Below are experts of layer 5 (counted from 0) of a mixture-of-experts language model. Rows are named router (the router's row for the expert), gate (a neuron's input weights, with its number), up (a neuron's input weights, with its number) and show model dimensions 0-255. Each number is 128 + 24 x the weight over its row's rms, rounded and kept within 0 to 255. Numbers have three digits each.
After each expert's rows: a language model's description of what the expert responds to. This comes from a sample of Wikipedia text that the model never trained on.

# expert 40
router:176147118141147104107139177155112098122138105132144091090136167145144144122101132158132131138146128114115161104158145145120114107133121114083151089082123159109119108145112168154130114159172135145146100123093147084089177137107167098142109138118090126107118142151103161169116132111101126113101171113134111144137134086133116111123112150120119099109136143102164105098085173127093157077115164109115176156093091095138129166161140147141108127110113161153113093140135129113127143094126111131124116154074133127104126136095078124107123115196105131090145130132123153122150116135104137143104123100118193108164139147135121151120159147143077102145127153143102105119121157129134078091173124149133145116151153133081099081143139137110103117125123118147130137118083130128116124136089132
gate1:142142103145125101128135162154164082110157132170116086158119122167153137149101110146123143151136149179142093109127111157116135137101126141117136153164144102086121137160091122111152111122081175153125165155095107165147110145130092132125099132164129140135158150100203132139109151144075167105156133130125113130131101109136125120109121166132140145104137162126081141124119099138132125098135124131158127129162140126090098169112105155140125127082150105117160159132110111124139145137167122193166109085127153076101149100123128140149140104068124140133121166154099144146103086164103118130161141123145103128101151134156158134185146137113092126084160114131117139134122110131094127124153090134119104121146093081129163140129121120131121136118140114157149148116153077128141091113132094
up1:131125124094117125139102101132126130139149125078122134118116155129114124159139119136091093115164116161121095104101128184167144136116163098145150119165154141097145137121098123127141148161143110123139130095169154125135126123117158144133110128129097086107128104107119107076130104088134136137150142152122115116094134157157127127145130100160129093122134091149141157139176041099187083201112135103129150105162123140103124118138160127125086087169133135062160149139147142047098162125134151138131119149168143108134131112116143112107114084173152133107146121139108104135129120145127137141141120112179118114137106112142112119083090127101128131130141151131143104150160135094100127169127133095083101130112136144123146157113170111145113116146105135138127142134119119130104166144181150
Pipe separators inside rows of sports statistics and election tables, e.g. between Apps and Goals, or before attendance figures.

# expert 31
router:164130105156143121095141128154118124129150083123138099096146150149157172098100131140137068177122141107127136137137153150101112125132103113107148127104157149109160102168110136148118140136141132151130134093136130122085146149097111126079157136117107116126111137129130163128155130096116148134098177164133081096163153113109147128135105129126136095086145161116167101120118166088086165128171134086140128153138084119144128093132140149130094141130116134187117115114169139139167163097117133134095143147095178161108119137128125151141139090137104140120172145145114121132135107159167106147088114145099155120176163156136135128125139147104150101157121141131088147108145144135117108080137120181154174124128159155095098086155139106132125148093181082124104153132104110099124115119125155
gate0:166113137150105162138152135180131161120124145111129165143107129136127150139164124187084146117141134104113176130184095106147163099128107093117096109133113118178085071081105107098148155096125140132155116143132107120109124113068144150110120161175131133111144114102123140121131089118159112140152119137119117183107139109143162087141159157125118089124119133109128151160110134117099088127130174123178117141112118161122137130167141096113144138124131170146148164127116142085105145157159167134125119113154158144113132151111112116100149155114099123117110147117129099144125156131136143092087126168137098121150122130167089082099065126114155110134123120129158133102101113112115113119139140128131097199154113109128127098079154132136116129159159101103129117106118149109087144115129133
up0:122143164136109103174122160124161129096119136128163099144121161120108151128095164110115135108137082156113121124134086125139130132110142101138120139110115195130077141102177161111109111163127123081080158119071146125137159122108093113140137150170144140178097118129125172100137121106114141175143170113156135123139096149120144132110121135134155162125132094109127116155120127119151107162095118129129132104138101108135135148133159123124084148115112179106119143144143114141098131153142142171155111111135112100173142122172165102116114107126102113106116111074118110195137105151080148165148127093115133114129130119132123156139117118156109087088060158105135074182147156142124149135105131095110129158127120115096152157125140147118108080111153130155134115124117171133136135110116129
Word-final adjective suffixes before a noun, such as Tempor-al, flor-al, strateg-ic, pot-ential, Corpor-ate, plus small, large.

# expert 26
router:146127133145173118092139118181109117102135100140141101099170170153134168104102141136142117171137150120098142111176159129098136078123097122103138116086118146097149104141117154131111155130145125139182112116100119116100129157129146140092134138124092125133101130171144150158151098101109165139105137183129114105128173091124139125134124164078093090107121138129150117135115160109125158100180177117150154105092104109141116121144144136117064137127117138148100135109156139127139152107118105130116140138093146165098116145139127154109135132160109108086119143146110137124125135153117123147105147142107146122153178148161123131102139188112131103147088163138087133080104143141123132134145076123151140160133147158072121086124135124126119088101159103116069169140102159122139122124117129
gate1:087130117118128098173132105155103137133130127122108119097146138099102133125171082136187084186128107142144125143085162128118135098146118150120152146110127128116175165130071104112116156137113143122123074098101134152133136135111128111112133104146083131146091091135120108137141136169132163136133148149107114162154129116157132160107126146113157121177131170100119111108100098105114115100129149154139143157103134123119114101124077096188086086145150096129125142109105107084142138139155131137122145144112122111107156096090140160126093116121125142107166119125124170116204148098118103158108104127143121130102168162129182132124105122134109127104142100105146109163099128146137177108104137123123105108145149124175087119109090135144140154134117172089147145145112163150110113126110153
up1:132152083114132097161121142160104095135150102088161111129083131127128131164135081129144120123146166096133096137129125119111185146079134098145130143132131116123151132127099149148113101093089156159179130110105141154128145078119138112117127131139120159102142130129142172123142157115168143155118168170151102201165143149139124098111112089117120132150120156136095155157131140110131124095145137121136132127114173159114140145114158141102076115105131111117148064090109121133102114134121096165109143139101117079118105163139140103141161147136136159127216115123154139135149158111078104114144137119136096121119137157165105130130133130142148123112111125155153153149133113099106151119119131153100105116138128124152135148122144107109135089116114080145168179158115101136134102190130109
The indefinite article a/an and number or quantity words before a noun phrase, such as a few, another, two, three, significant.

# expert 46
router:158132131146141099092139131137122127119121128131135117132133130129151162098096133160124100185136157089133161134148159148120103133145146122122153098102109139096167112175114169145096128163140116128138116091127132088120151175088139116124159098153123120116111146184079172142150095106121124137121144127115109108175126105133116113145109164120134142124162150123125096108108132126103151096122182101158148154084135116149128168154145143163127113116100173136087097149142121147132130112130103113112135125111152152104114141078087126090138129169111108123159188133091152106162098143152107153090160124130166115143131126140137158098140134113089065146093149171109094119122136112137103118154092113175141145148163157114131117118167116109108112136142087147078119143080147129139088096111135
gate2:107117138131143132117115105109180137144164159121106143163101127107121124092146151113126112191163113086130166144120119129158136133100112108138138161136102131132140128102125126111123144143142061127104130109133132122110077144139112132158110119160097115113168115139120132106139174121122062108094198119093140129151181159125131129125110116148119137115104151101121151127116149118076093164132165100176107187106145151110142104121117109136179102146123132135121131151119107123152099127164123115112109142119137157113131130127130128136095141152119117142138155114116112141097174086045139162109146139125077094137097110130172142156136141101130146168156128117115140116136152093151170127177091185147094111125176121136120162114111105113147149124136136118085113176143132122137119117135116
up2:128155098120144112107139126159150102150141142131111154118110134125143107085113147150093140175097127120125123142164135121149121086108148117144122136129094093108088115146137111133108179148104139092137143098148128114120143174123136120091098134121142166160170172126168168120127105127130139128122093139163090156125099111101129128131108140086083103128137105162149096101108090118166100123139137138175104130135140151091140161144099134149106107107111159101103121133190109143119114123137135138111092107087139124106089123098105093128138140130155182141144093109101105164114073185096122096135099117141155099123101099158153099145100130108145130118130150124083155148111183141114118153123142150100131092178136096099165116164147103114127122091152114110139169112135099136143138100148084
Line-initial list dashes in infobox-style entries and bulleted lists, plus biography verbs such as was, took, moved, appointed.

# expert 15
router:145150121128119122090126132144093089109136134132149128102146116139173152125126172153136076115140139138133117091145178168063101130154144097129143115129106143141174133145116135144118099127160080136131098118124146110123131131098170106084166085110128091124120140142092148136155136086089146149126154165092147127128178140133130096161138132106099128072152130132158092130157150113125164139142131113125147125089096109133125128150142115163129140100121116143118115105126087175153155068079140147134164136113185137130124153093152103076127107132095098124148146144096170128148101128152111140116139085101137135127134168168090126097132153105132150138101127147122138128154148164170098107152103135147157142179157163117142091107122124103094110126166097136139146144140157112141131134120111
gate0:108109116108100116121152112107153137116131094106165162137115106180146158155124133149132115117140082080165146103138160121131161135159117171154144085118116127111139107122127106159120183114146089138111098139157120143133169146077118080121097146103163126132122150136129109092116129129062129154144102140162143111116120139124110148142121094119142133083125091108121153122157166110152159166123142064127114133152185132111105100149091115108094124083132146120147105184133107108149129106131159137129133129147121164110146124110164134139126062148120115153119156130092166125120120175117125144113132138090123085086133102115163143131124127116154123115146136113163126139148173136125148125139142103104130157123060169170113117104142152156123126112134107159121127162158139099166144130131078
up0:145125137143119155121164173084133157137100124104117113103159136106143121153148119085132127135176123118164130137195095114162096168139147179105187138127128108128089109122114127135120121116093130146137096128125152099129105155122141116126090146112115101169099137163132143095135117136108114167151119099111156145129132127114159119110138127207116145121187138132126111124111167121115134109141122139144184057101137121102143118119090144144099130145122127139115163095126137126092109164148091097168088163137127146096124115119127132103116156172121136169141103152141120097158107117109095108141175088196141139106136108143116116153107124138119134169122107094145137126115103148117121177135095134124142150173112112148129113141161160132159142097137151173137097123140141118152125146131076
Middle syllables like un, an, in in South Asian, Arabic and other non-English names after H, K or G: Gh-un-aiman, Bh-au, Avdh-ut.

# expert 11
router:158142127166150136113128141149104106141158120136139127114171140156165142115116150138149090117152142134119163081154185148125103141129113120145146090120089110135157119151143114142136099142155085148142103097136151113130135134111164092070153097098113139120111155152095164128145160100118115158111131115122119111111177122131112104145106134098120103115148152083180090122138137091129151120121133102124138155098143113145138116137127137176119177120078137116121114123114087169156149115111111111119162130115158133115095126086136116096131099151106097115139142158100181136141132145139126133112159069078131097170119152171082119133129155143136142162109123138119144099140121161165106087149105157173151176184155136118140119103122110103098113127151090151103095142107172121165139127114105
gate1:152153120135178163137063167149117110155165119121125135139144141160136110128121120064099150102094120097117131085146153108137127114111072128148105121118151147130141158144168096127141161116164116159142158180157145138133096129142155151133123128099054103101120131124134128141137127164124160176120158097114147162096140130134118115107131141148111119133126147121095147109149140140143123122101155103115164141173146114126142141135136151139178127148153147083103139113104133117135142120128118149102123151092101119113184134196153097137146153101179121153157152173162123139126127143152105117125126116128154168107128089132121137115109171143139125186100124137102111139112126134171146129184111166126122136149146155129116124132130131113102089120138179125132142121121179116092172165122166
up1:131111128177155123129169085148104133118062169098137111078130164134119175161161135122079117116129172108121152121138168108128147130135119100159149129146145146135148119128152091143156114132133086139157131094149140141113089085096143148143110146112122128115094131153095126151118131092202103139167169145123137122119136117153109119128179131146137074109138139085137140111069115134124126136110104139153144135084142137119123093102101158107102112109095147109147158147103097137121147078077108136137142158135155170099124144114113105146102147142142166141163170126110123124153132133138110106149176131142124135151153097141159096139154151096126153118112095142133133135121141105128167113131133091087154104114125164113147145142136137146137155091184150102127148158100111149099113137167142
Middle syllables inside proper names, often after an initial capital like K or H, such as Kath(leen), Ott-aw-a, Hi-ber-nian.

# expert 17
router:158139091154164111122112143143123098112189090114146127123136144163149161115130193125124115141157168117123117111156181134076095104146127113109109073110090143090170133125122136167118082154151108141118105122113134118120160117114166116082129112107120116113120132120121159133133146107095143167138121126152149111121156117138146089135120161137125117070139114132146109107136117113112140108145144122157157166102087135152125151132140133171131186132111152153139088138137078173157150092102101148108152150073136141127103136129117105075116111159114105139149162126095162143130107157144123117103143101087130131153100145167111152124139161102141115140112105136107098127147129151194125135119122136143154144157160102094133134133157120097087149100134125144140109183111183109124115115105125
gate0:122125113104116134104160092143092101137101142159095135141137116074127152134129119092128128163119120123142116095120126103130118092084127122142163106100139121077129105129136075122151124142163127110126169177143116131134183121120118126112045072127113093125105148124120170135139165098094108118141131142144094127122157110164080112150105123139142127142087181156135154142119126110146154118150113149181106128134140151096071134106150125143121090157146177132151115180115088105125117119159132115102135119082136120144130136163089119152103126126135115170150151151110125076121216129156132131104122121098097141111116137158105119112108124120093141134146106095144137155150155135150141142136122127152136120150191125128126146155097122114145100125153115134123145121151162159124167132144159
up0:107167184162117096141134177124101117138088142156113085128131140106085139159132078115144173123092102102088153145147146143089114100122158111141161132155094111105088137163108115143138087150151111123116133113116118116133109149117132098115147135094156168124132117155108144130110119168111141102131201138111096074166143132112088124159099117095090068137107123147098130117125103089124116065094144114119155135123174089124137127101093122141139156114144131081127104140140113097131141131135128120158162151141113136134092137156129157136176111091144122130113168118148116142135140185138113145127130098154152132166147136105136123134107127128139087146108115083163151177105096117104113120074134117134120138129152153134143103140102123106168153122119107119129119103150097136134106105145152
Short middle pieces of words and names after an initial letter, such as k-it-es, Sc-orn-ed, popul-arity, Z-ion-ist.

# expert 2
router:156177109166142111117125163161108118081152136136127154115115175128174151113122147139129110146143121109110144120145158121118124106118122113116133123105114136097142101143121128132090127162133098145153122059107160088135157176136166091112136103119108140106132155141111181148129093096081133135123146148152132129126156146102159129107109175090108094116142132128158111130134134106111167129158161116160132145082147112122130145166104150194100160116092119121152106128159119148149136116086090121099143132110142175149104127114120120132144127164104112134133146155105150116123111138132117142116143121098160086157155135164143153135173182119112070144091124149106132125137170136162104135155106149155140150132149115071155127181151101086082136135155116149106122133143135115127130084083144
gate0:156140100144131134180129115129132132109116139091155121162105149125124151152106101095101119143138095116144118131142131121162146170152098123123108150140148130076147119179124113094150155161109084133101180107120084116160132119137134125136087140112132155107128126105126145152132145146096120116113132158089142111132115134094081133133151097122186142185171127114098123139088168144143147148160124128141116100156124137117163127169109113139145112118107136117109087155134089108114131104128163140131152114128167113155130139142144131175125162140109151102129108145141147080135195162156094146136163119111093053090174126160141116124102123134102117129104130148140147141160142131157136104138119132111145160168130124094163131152152126103090144103145172130113108117105182088157147098086114
up0:129121144133143115134128185151106109130130141164177150125111207142148100137144160110137157144104114149126143105147147148114110126126118112129121095111132129133132123085127153148145116122179123138106072124119127121149169160142143113121156070117138143154101112126099133159129127134133130141124123142092138138095157134109154136133127088134118148085132103151103117092066150159099073114072107122069129174085113120116155163135125163107148128120126136156091179100145155123177155136113121117093104172118143114121128133105126120129119121115151065133167116134127116084174089135128129145123162088122144165152104125089121128164126111132163126120154101124116152112135099133182119080166189130116137150134133162125098134160088157137109121119130117120130134126150131092117107100111119
Given names and name endings before a surname, often in sports rosters and tables, such as John, Carl, Joe, Stev|e.